Weights of a small mixture-of-experts language model, trained from scratch on English Wikipedia: 15 layers, a softmax router.
Below are experts of layer 7 (counted from 0) of a mixture-of-experts language model. Rows are named gate (a neuron's input weights, with its number), up (a neuron's input weights, with its number) and show model dimensions 0-95. Each number is 50 + 10 x the weight over its row's rms, rounded and kept within 0 to 99.
Before each expert's rows: "comes after" lists some tokens at least twice as common just before its tokens as in all text. This comes from a sample of Wikipedia text that the model never trained on. Tokens count by the router's weight.

# expert 73
comes after: "0", "1", "3", " | ", "6", "2"
gate0:70 52 77 53 49 34 48 31 40 60 35 47 44 59 47 32 55 60 50 58 28 42 51 56 56 59 46 61 44 54 43 48 48 50 48 68 63 52 55 54 49 57 46 48 46 59 51 44 50 54 55 66 48 66 55 57 35 38 46 38 25 71 45 52 52 49 49 59 38 44 50 64 56 61 34 48 36 38 48 47 40 41 58 55 68 39 55 63 43 44 44 34 63 36 50 54
up0:59 45 42 65 39 60 66 26 54 50 35 42 46 50 55 61 54 64 48 57 49 52 55 57 45 70 49 55 41 53 49 43 60 50 49 30 45 54 35 50 60 65 47 42 67 66 35 41 43 58 51 58 60 41 53 65 62 50 61 49 37 41 58 55 38 51 35 70 37 51 40 59 55 60 44 72 55 56 44 62 45 35 40 52 38 53 68 54 46 44 67 53 50 64 60 54
gate1:36 43 67 37 44 42 44 47 46 57 46 33 37 62 56 63 42 46 72 38 43 49 47 51 49 59 55 43 74 50 50 56 43 60 48 63 55 39 51 62 24 60 55 65 53 46 70 57 57 50 49 44 58 39 20 53 57 55 49 43 64 46 54 46 44 40 48 49 50 52 57 48 46 52 28 36 40 48 43 50 37 57 50 59 46 39 63 50 57 38 54 65 56 48 61 30
up1:44 48 55 59 51 40 54 57 47 47 47 50 61 43 56 57 46 55 42 58 51 39 48 59 65 57 44 66 41 64 48 58 34 56 61 56 62 60 33 64 60 54 50 61 39 47 61 49 56 56 58 45 43 45 62 39 48 79 47 56 44 33 48 52 45 57 38 60 61 76 49 45 58 62 44 37 49 25 41 50 41 47 46 56 56 27 47 25 45 48 61 63 36 47 64 46

# expert 208
comes after: "2", "1", "| ", ", ", "–", " in "
gate0:28 42 54 71 52 55 60 47 45 57 48 48 74 62 50 57 49 74 36 54 40 33 60 58 60 33 54 55 31 56 70 52 65 55 53 61 56 49 61 57 57 59 69 52 44 45 62 54 56 45 52 43 65 55 57 43 57 64 63 46 47 36 78 65 54 53 44 40 47 45 54 51 43 50 64 63 52 38 54 61 48 52 45 40 51 35 47 51 42 42 53 57 44 49 57 41
up0:58 51 54 43 39 41 42 55 44 41 54 58 37 36 28 55 43 64 28 64 46 38 37 59 42 59 56 56 38 47 54 45 58 52 49 60 51 49 52 43 52 71 60 69 60 64 60 61 59 61 46 52 63 52 36 49 53 64 37 60 56 24 64 49 37 62 44 41 50 39 48 58 43 65 62 39 41 36 58 57 48 57 45 41 74 42 47 53 45 49 50 54 45 36 57 60
gate1:55 63 40 58 42 36 49 56 50 34 51 76 49 47 69 69 54 54 52 59 58 44 35 67 54 45 61 56 55 39 52 39 51 52 53 50 62 48 57 58 50 49 35 46 49 59 42 47 31 38 54 47 51 35 63 55 40 44 53 46 53 62 55 58 47 69 29 45 50 57 55 66 40 54 33 67 45 56 64 43 51 35 46 36 47 41 55 67 41 70 56 42 39 45 54 33
up1:39 35 33 59 50 38 58 54 30 42 56 40 56 53 35 45 37 46 45 61 44 58 44 66 42 54 52 55 48 57 52 31 35 70 47 53 37 55 57 40 44 49 75 52 40 42 33 60 59 44 41 51 42 54 51 41 45 70 54 54 68 44 61 45 33 46 34 58 61 60 63 53 64 60 57 57 51 52 43 59 41 38 47 46 50 51 58 39 30 52 33 52 65 50 42 50

# expert 143
comes after: "1", "–", "2", "3", "6", "0"
gate0:49 59 39 71 51 57 47 61 54 40 74 41 34 48 47 54 48 54 61 61 56 30 60 42 65 60 52 53 55 49 45 66 48 57 30 55 61 58 49 38 52 61 45 50 52 49 68 45 59 42 61 71 56 40 46 37 49 66 50 56 53 71 47 52 54 41 57 42 46 40 67 56 61 59 31 46 49 42 52 38 43 36 42 40 37 53 50 69 49 58 55 55 58 38 67 37
up0:47 61 52 56 46 55 70 59 64 38 35 42 38 18 58 49 42 45 48 51 45 42 47 51 36 34 42 42 40 64 54 51 63 41 50 58 50 48 33 53 50 48 52 51 47 52 35 63 61 48 35 30 52 65 58 69 48 55 33 42 44 45 51 50 34 52 40 50 43 50 65 56 34 73 52 50 51 45 71 56 39 53 33 47 50 46 43 43 59 50 52 34 55 62 52 53
gate1:41 32 47 39 67 57 51 53 51 68 55 53 44 49 55 73 60 49 31 51 54 53 42 66 49 53 59 58 57 46 40 46 63 47 57 66 37 30 32 66 41 47 44 57 35 34 53 45 48 39 45 53 46 42 56 43 78 46 66 54 46 44 61 55 50 41 44 39 49 46 47 46 53 28 50 49 68 26 39 35 41 45 41 45 38 49 50 55 48 47 35 47 52 49 38 42
up1:55 26 37 58 44 63 29 46 48 64 48 55 41 41 45 54 60 34 52 54 57 73 50 57 45 60 37 33 39 42 43 54 57 39 62 53 59 57 41 35 38 37 45 56 57 53 57 58 57 51 41 48 42 45 63 49 47 44 54 59 56 44 54 42 39 53 32 51 46 59 48 55 74 49 29 32 38 58 39 54 43 44 46 53 37 52 47 53 55 49 67 24 43 63 43 43

# expert 137
comes after: " |", ")", " |  |", "% |", " |  |  |", ") |"
gate0:40 45 45 45 48 42 43 45 63 46 36 50 48 43 56 36 40 46 34 47 40 41 44 50 51 48 42 60 52 45 67 66 40 50 60 62 48 34 57 49 53 39 35 50 45 58 58 35 35 37 60 37 54 52 62 53 66 50 56 60 54 28 53 56 46 51 30 57 50 49 49 39 45 38 64 35 27 59 50 40 74 48 61 49 54 49 54 61 42 27 53 48 72 58 37 45
up0:38 43 53 38 34 47 54 59 52 36 43 57 31 41 55 63 36 54 51 42 48 61 45 39 64 49 52 59 53 67 41 37 37 55 43 56 41 62 35 47 52 66 57 41 60 55 41 45 57 52 40 50 52 58 56 60 34 55 43 61 43 59 65 70 57 48 59 73 52 49 67 54 51 46 53 50 66 44 64 60 28 35 61 53 46 36 54 47 56 51 51 46 53 45 54 21
gate1:44 33 48 39 60 61 59 51 59 40 59 64 53 46 76 35 37 51 59 47 70 42 59 34 41 45 57 55 65 53 35 48 37 48 46 41 49 34 46 52 48 58 53 48 43 56 80 56 42 44 51 45 34 51 43 41 63 55 50 52 49 51 56 30 50 35 50 55 59 58 48 46 53 41 53 33 43 38 49 54 60 48 44 46 49 55 50 31 46 42 68 35 48 45 22 51
up1:48 43 41 59 37 55 62 51 58 59 63 50 49 39 34 69 35 59 56 61 58 50 57 43 56 74 51 47 58 53 54 52 55 40 51 26 58 46 44 46 56 40 40 53 54 59 52 43 41 64 66 35 56 52 40 65 62 39 45 49 48 59 53 43 51 46 47 61 58 32 65 34 50 57 58 46 62 70 69 43 63 63 41 53 72 44 54 49 45 48 74 39 41 44 50 46

# expert 19
comes after: " in ", ", ", " (", " In ", "In ", "–"
gate1:51 51 57 60 41 60 66 37 49 54 57 34 54 52 32 43 50 46 51 30 55 30 62 63 64 50 45 61 61 53 37 51 61 69 39 60 49 50 67 48 41 51 62 56 64 37 57 31 51 51 46 49 39 52 44 39 58 47 59 37 36 53 41 60 32 47 38 54 45 63 58 46 61 53 33 28 63 44 61 52 55 46 36 59 46 50 37 40 40 63 64 48 49 53 64 51
up1:59 57 40 44 41 57 62 58 44 46 41 64 59 56 44 47 32 47 66 57 55 54 56 55 49 55 63 40 41 32 46 51 22 42 30 53 44 40 44 58 44 48 51 51 58 43 39 48 44 23 34 45 48 53 37 39 53 38 45 69 46 44 34 39 68 51 51 56 56 59 62 57 38 45 36 51 40 59 42 46 65 52 56 44 66 54 43 60 42 57 40 27 39 48 47 58
gate2:36 44 44 53 48 58 49 39 61 71 50 57 50 45 62 42 82 57 38 43 48 54 52 67 50 62 43 45 54 48 41 47 45 64 45 61 44 50 72 51 55 51 68 57 28 50 32 29 54 41 49 44 40 55 40 52 39 51 56 52 47 24 58 41 47 60 39 45 39 61 54 62 47 34 38 54 37 50 53 46 52 53 52 37 46 60 56 27 49 59 50 40 53 51 63 50
up2:55 59 48 59 49 39 55 36 43 21 60 55 45 48 34 43 46 34 62 59 54 66 60 63 65 55 39 49 42 39 53 45 41 78 46 39 51 61 51 52 59 49 40 46 47 55 46 52 49 57 43 54 66 66 61 50 50 68 63 65 46 60 40 49 50 42 28 46 59 48 43 45 60 52 48 46 30 49 29 44 64 54 45 45 57 48 33 60 50 51 51 44 33 68 59 50

# expert 249
comes after: ", ", " in ", " (", "–", " In ", " "
gate0:37 64 59 52 60 47 45 22 48 60 50 41 43 51 17 56 69 49 51 39 56 44 38 63 64 55 45 38 56 36 48 50 46 42 55 46 52 55 51 55 49 55 47 54 24 44 31 57 45 47 55 35 31 51 46 45 58 55 34 60 61 47 57 41 56 52 46 39 55 44 39 52 37 59 57 57 50 40 47 65 45 64 51 56 61 65 56 48 30 44 40 55 42 62 53 60
up0:57 55 52 37 40 48 46 48 66 52 41 52 59 46 53 43 60 49 61 57 55 52 50 58 42 48 51 47 47 49 27 64 47 40 61 55 58 46 46 36 64 48 51 63 50 40 48 48 52 63 48 31 55 36 44 27 60 65 66 56 57 28 63 59 47 50 49 32 56 35 45 52 49 73 55 49 48 57 53 50 55 35 78 62 55 51 34 49 28 38 63 41 52 43 39 46
gate1:39 53 50 50 43 64 42 60 31 56 53 63 57 67 62 55 55 41 46 41 39 45 32 49 56 46 48 52 60 52 52 62 58 54 52 53 69 42 76 47 50 43 53 66 34 53 58 54 34 43 62 55 65 68 43 49 71 51 49 52 43 80 53 35 68 28 50 55 48 39 52 45 36 54 67 49 53 57 53 45 45 52 35 41 58 48 58 51 56 59 53 45 36 54 49 39
up1:34 47 50 47 41 49 54 38 32 45 48 49 53 39 46 56 43 43 55 58 39 54 36 63 39 43 44 66 43 47 46 54 62 34 45 49 38 73 67 49 54 62 56 52 46 38 57 56 47 23 56 53 51 34 48 45 69 49 71 56 38 43 50 45 46 43 58 41 46 40 41 60 51 45 49 68 45 17 35 41 60 58 44 67 48 59 63 51 51 44 51 38 50 53 61 46